{"d_shared_expert": 0, "moe_layers": [0, 1, 2, 3, 4, 5, 6, 7, 8, 9, 10, 11, 12, 13, 14, 15, 16, 17, 18, 19], "normalize_top_k": true, "n_groups": 4, "init_std_router": 0.00807, "lr_router": 0.000559, "vocab_size": 8192, "norm": "rmsnorm", "norm_eps": 1e-06, "lr": 0.00677, "seq_len": 384, "dataset": "wikipedia_en"}
Below are experts of layer 6 (counted from 0) of a mixture-of-experts language model. Rows are named router (the router's row for the expert), gate (a neuron's input weights, with its number), up (a neuron's input weights, with its number), down (a neuron's output weights, with its number) and show model dimensions 96-191. Each number is 200 + 40 x the weight over its row's rms, rounded and kept within 0 to 999.
After each expert's rows: "mostly gets" lists some tokens that are sent to it at least half of the time; "raises" lists some tokens whose logits its average output raises strongly, later layers aside. This comes from a sample of Wikipedia text that the model never trained on.

# expert 22
router,212,247,184,112,290,219,227,150,240,227,240,145,211,257,167,191,172,122,213,183,193,206,160,186,224,188,151,204,201,196,241,199,288,263,243,187,145,227,207,138,208,227,225,266,226,288,213,189,194,197,154,206,232,237,228,164,166,149,199,255,207,219,184,202,235,173,149,241,183,233,178,241,233,203,248,240,172,217,229,267,214,110,228,180,220,191,158,193,201,182,257,206,126,189,256,177
gate0,180,209,151,171,260,166,185,144,245,311,190,220,239,222,214,267,174,209,244,140,204,240,164,203,208,181,211,216,221,181,217,169,174,226,135,228,217,214,165,170,212,181,205,213,277,191,259,156,250,235,229,133,199,229,125,196,160,173,193,134,180,244,181,198,219,192,193,185,188,231,217,250,183,170,208,223,183,204,232,221,206,180,178,253,182,230,237,254,208,196,209,147,232,224,120,247
up0,140,226,99,120,230,192,203,289,179,269,204,198,137,200,209,232,274,202,178,252,283,211,234,129,230,213,175,147,247,243,223,180,233,166,255,199,236,194,189,166,183,183,193,249,255,192,164,217,222,201,263,203,194,194,197,207,234,221,253,150,215,168,166,188,194,257,228,200,212,205,176,223,193,178,239,274,244,144,222,211,185,242,227,197,214,201,188,225,87,201,251,262,213,225,267,169
down0,184,156,180,180,296,197,165,226,191,136,194,201,164,194,194,229,160,209,225,219,132,131,244,201,169,201,178,188,133,218,103,167,249,193,265,191,236,179,246,203,223,265,215,137,212,237,149,162,246,152,230,197,136,206,187,202,177,174,209,246,185,219,204,244,201,123,194,186,233,256,141,256,174,200,208,195,189,234,162,220,188,199,141,184,208,232,167,192,111,218,163,193,204,277,180,157
mostly gets: " Black", "ack", "evin", "entucky", "eck", "ottom"
raises: "burn", "town", "boy"

# expert 14
router,255,150,166,219,126,219,227,151,218,196,215,255,155,76,196,179,184,245,182,235,255,177,207,219,196,217,286,208,194,216,224,167,188,148,176,201,161,145,201,181,212,128,211,196,267,232,171,208,205,249,121,142,165,148,235,171,206,181,161,235,200,247,172,185,250,184,142,180,270,187,231,247,232,198,145,168,241,213,146,222,269,193,190,235,125,147,150,173,158,201,138,164,239,246,208,239
gate0,249,228,175,194,153,153,177,209,128,211,199,186,152,198,161,223,220,189,207,314,226,200,251,218,191,188,156,195,158,208,190,246,153,213,160,161,202,167,155,223,234,167,181,158,216,194,222,258,199,209,212,265,209,195,166,197,201,236,171,220,164,242,224,198,234,209,213,217,163,202,201,68,208,158,232,220,228,142,187,236,206,228,194,149,222,136,205,174,108,186,209,177,164,267,149,218
up0,175,124,235,221,209,257,149,167,234,203,192,206,224,198,267,171,173,181,198,128,176,170,148,192,248,188,254,223,246,184,222,166,228,173,212,249,221,185,298,188,137,221,264,180,175,200,157,140,193,236,219,135,171,205,172,190,174,204,238,165,229,130,197,179,140,152,312,223,211,226,189,246,177,244,170,164,199,210,172,178,206,222,163,205,229,262,152,226,228,192,212,252,214,139,200,126
down0,206,148,198,231,224,236,137,194,177,150,201,205,182,246,149,214,126,269,189,271,147,206,183,103,227,171,195,136,223,219,223,236,233,195,190,206,287,196,255,192,121,301,108,199,269,199,261,215,273,186,244,213,271,165,216,217,197,212,230,264,152,227,178,216,197,269,196,247,229,248,235,212,184,206,189,148,218,238,192,177,189,219,210,228,219,183,162,238,102,203,290,192,205,239,246,181
mostly gets: "ing.", "es.", "ed.", "ers.", "er.", "\"."
raises: "\n\n", " The", "\n"

# expert 3
router,226,192,163,209,223,187,182,171,191,164,194,260,169,186,163,234,280,183,176,124,227,174,208,224,181,145,164,157,133,148,180,152,212,242,184,208,162,237,264,152,191,239,192,241,108,231,248,179,122,293,203,128,201,245,254,229,226,263,183,249,180,217,203,157,212,207,200,308,218,212,167,195,215,248,241,234,143,206,148,142,198,203,210,191,311,246,232,222,308,185,128,172,205,193,167,221
gate0,176,196,174,174,210,210,205,67,156,285,216,177,212,196,224,220,196,191,173,113,239,256,235,240,157,157,138,153,180,171,269,199,227,173,159,211,180,160,204,221,185,249,145,219,175,206,230,177,191,154,117,188,217,224,188,177,162,183,286,193,222,233,184,228,198,169,263,272,209,162,265,75,169,164,155,211,165,210,190,225,184,211,175,216,275,239,228,257,199,209,168,222,216,191,109,201
up0,171,207,192,227,241,216,205,256,243,247,166,264,229,260,223,206,251,307,230,200,214,218,173,156,233,159,148,208,170,277,202,221,228,182,230,178,177,228,186,259,209,115,177,172,234,183,169,185,202,205,229,168,224,163,167,195,234,243,186,245,147,269,227,216,141,112,229,212,175,232,197,181,229,154,159,162,244,277,144,180,245,163,155,154,187,181,233,200,169,243,227,220,183,152,81,176
down0,219,238,186,237,258,147,208,182,205,174,187,141,255,211,208,204,225,221,193,262,201,177,234,163,189,187,220,206,217,156,199,188,234,263,152,227,262,208,243,223,197,212,150,228,254,201,146,171,271,156,123,213,263,194,217,199,256,204,205,301,263,202,186,157,140,200,219,202,175,200,189,154,226,230,165,154,189,260,172,176,188,164,151,137,213,251,148,205,267,179,275,219,193,191,167,263
mostly gets: "c", " Mac", "an", "in", " Marc", "==C"
raises: "illa", "ett", "ette", "ell", "ese", "elli"

# expert 18
router,192,173,209,211,191,202,205,202,168,199,157,212,236,316,233,212,124,247,184,170,221,150,197,234,208,161,241,210,145,188,233,182,224,233,175,201,179,215,249,162,172,106,134,202,165,202,193,235,133,211,150,230,205,211,231,185,248,265,190,196,141,196,279,239,290,158,204,226,233,207,216,181,163,182,254,205,167,242,170,187,186,203,245,208,143,241,203,164,228,116,233,185,187,194,262,156
gate0,162,205,199,136,231,176,256,216,215,263,177,151,177,179,201,176,156,219,231,147,123,174,221,195,165,230,166,141,194,241,117,242,105,247,235,200,209,249,158,284,226,177,140,253,287,249,196,149,151,183,227,192,179,198,207,206,192,196,142,163,211,232,191,233,206,140,158,243,242,231,204,159,165,213,245,144,212,228,179,239,273,208,205,175,129,227,161,120,229,63,181,245,166,249,184,257
up0,162,192,143,145,166,192,208,167,177,201,153,206,210,144,168,214,178,228,222,213,134,201,169,198,222,200,237,192,208,192,224,195,175,205,121,145,207,172,178,156,309,199,121,228,184,212,265,167,148,221,173,207,194,191,227,193,133,274,188,159,216,229,188,206,192,133,221,241,162,264,267,180,219,161,234,133,189,214,199,243,315,245,232,277,176,213,253,256,188,144,153,226,189,173,235,182
down0,125,229,258,177,195,149,146,232,169,156,288,266,127,182,250,196,214,157,231,231,249,149,208,181,221,234,151,243,208,196,199,198,250,247,235,229,192,249,183,193,190,135,150,247,176,201,283,195,175,231,196,234,207,189,221,147,207,242,148,131,164,142,172,233,209,142,139,170,186,191,185,138,266,151,259,191,257,227,213,173,221,207,208,207,138,205,261,212,213,190,153,245,209,240,149,190
mostly gets: "l", "r", " r", " Tr", " Dr", " Sl"
raises: "akes", "ates", "ights", "igg", "uck", "acks"

# expert 0
router,170,244,158,160,208,261,181,277,206,228,212,220,194,162,201,250,206,211,181,194,241,227,248,291,235,124,241,159,198,152,101,115,198,232,180,236,257,174,166,159,194,229,249,228,222,194,206,194,222,187,236,231,241,193,189,209,240,288,126,201,189,216,196,145,171,168,204,254,237,236,182,226,233,210,215,181,209,222,221,248,220,173,181,257,222,224,219,207,221,226,267,204,206,269,249,152
gate0,136,183,163,190,162,221,106,223,150,192,224,252,245,223,192,212,213,233,286,209,159,326,234,219,186,248,178,250,133,120,200,209,176,186,205,195,175,176,119,259,148,138,142,203,257,198,259,223,285,199,161,266,177,178,207,197,206,223,132,238,180,134,227,201,255,229,181,235,222,224,283,162,257,188,201,236,201,164,169,237,225,241,139,213,207,163,220,265,249,188,137,191,195,197,155,121
up0,233,219,223,213,244,182,212,227,176,204,193,191,215,149,230,136,164,216,171,172,226,175,181,168,175,187,224,201,188,213,194,226,179,157,209,158,109,174,242,195,205,104,141,137,184,241,220,289,295,235,199,235,173,223,225,149,179,128,243,179,196,200,187,212,271,224,167,186,152,147,222,147,268,187,219,211,169,215,121,144,169,163,189,211,162,125,187,211,257,171,172,176,191,168,216,185
down0,164,241,243,128,166,219,210,185,251,222,161,225,168,186,162,216,159,143,215,201,167,182,244,272,199,183,238,241,172,192,221,180,160,258,149,223,190,203,184,207,206,227,313,193,230,210,170,144,153,223,216,238,223,268,281,179,167,210,178,129,193,194,177,267,230,230,172,288,186,185,159,173,208,178,207,222,267,245,147,233,180,233,208,229,254,198,180,229,190,164,177,174,151,223,134,235
mostly gets: "enn", "oll", "ull", "ud", " rul", "add"
raises: "ery", "er", "ing", "i", "en", "ie"

# expert 44
router,231,158,228,157,188,220,204,179,208,152,250,271,251,253,177,201,244,225,219,146,188,226,202,246,179,219,226,235,195,148,207,146,275,127,230,227,163,158,223,197,166,206,150,176,163,265,303,260,173,175,157,211,213,254,162,176,246,149,110,222,159,155,214,219,168,163,182,166,159,221,173,194,232,152,205,230,165,119,161,164,169,205,210,200,247,182,216,208,224,198,200,297,183,219,194,166
gate0,163,195,203,226,157,226,240,217,181,213,162,215,283,272,263,240,214,238,185,210,191,232,230,183,198,245,169,218,196,216,162,184,191,208,197,244,131,233,162,196,201,153,227,229,162,200,252,199,221,179,177,187,185,159,200,248,207,205,280,197,115,195,249,255,176,224,148,172,201,165,150,205,169,207,184,217,183,180,236,143,174,153,184,235,118,233,172,165,162,218,174,146,171,233,223,174
up0,210,230,174,248,273,205,116,217,282,259,234,201,204,224,211,232,210,227,221,136,178,218,157,187,169,216,206,154,199,122,246,202,128,93,231,198,200,210,185,120,147,153,172,252,187,209,321,273,190,181,165,208,232,252,243,135,199,189,223,187,263,162,140,159,252,217,174,258,214,194,257,211,197,131,274,220,189,184,210,205,232,133,164,175,246,209,157,226,135,191,154,155,152,231,155,157
down0,212,184,173,307,224,223,159,198,181,218,156,191,230,168,167,187,205,277,245,176,282,200,125,204,155,178,267,213,233,144,202,256,162,122,186,139,174,214,213,206,203,192,240,251,220,200,175,228,141,171,179,162,186,212,139,276,265,230,223,121,266,115,175,212,216,251,107,164,219,230,117,162,225,153,195,219,142,140,249,163,199,201,126,121,180,196,221,207,244,203,175,214,194,176,211,229
mostly gets: "ad", "od", " Mad", "id", " Part", "enc"
raises: "ness", "os.", "em", "os", "ice", "en,"

# expert 35
router,193,196,275,230,231,148,170,220,212,199,244,238,111,200,175,202,225,188,231,189,237,189,199,258,200,180,141,240,156,234,158,181,211,215,249,243,185,154,250,256,179,182,235,248,194,145,239,185,228,228,245,204,208,195,249,191,137,226,162,258,170,202,227,210,193,232,236,194,205,173,237,222,142,173,159,253,173,173,216,102,198,147,244,221,227,209,190,190,192,209,260,204,152,209,192,235
gate0,226,187,298,225,198,245,193,248,179,213,161,162,190,98,129,125,155,199,240,175,227,251,226,144,166,225,208,142,172,189,183,186,204,192,218,198,213,229,197,193,284,251,213,222,175,226,189,157,306,227,199,195,180,189,123,230,259,197,180,185,197,187,263,222,140,230,204,212,130,158,261,177,195,209,178,173,217,202,188,271,235,142,313,170,227,237,216,196,170,168,183,187,249,245,209,253
up0,156,259,207,116,222,243,174,162,222,237,189,184,222,200,210,193,226,171,210,143,181,160,222,276,198,233,201,173,154,204,250,237,199,206,263,186,159,195,162,213,161,267,211,198,159,165,207,241,144,218,247,153,169,220,171,234,179,191,207,193,229,298,199,226,178,171,150,231,235,236,234,321,196,193,217,226,174,171,191,144,183,308,259,160,219,85,223,177,279,216,197,172,163,167,194,213
down0,224,244,227,160,169,192,125,158,151,158,224,152,189,197,221,257,145,181,209,223,208,172,200,191,164,205,262,228,176,203,216,181,202,234,104,230,223,173,193,241,153,136,161,182,264,268,197,183,177,203,193,293,260,183,195,171,169,299,185,131,193,184,191,227,240,213,188,184,179,167,259,144,195,171,216,221,193,216,143,188,160,206,231,168,135,170,254,202,204,238,173,222,211,254,96,219
mostly gets: "al", " Gal", "lear", "y", "hyl", " Bal"
raises: "ization", "ism", "ized", "ism.", "ize"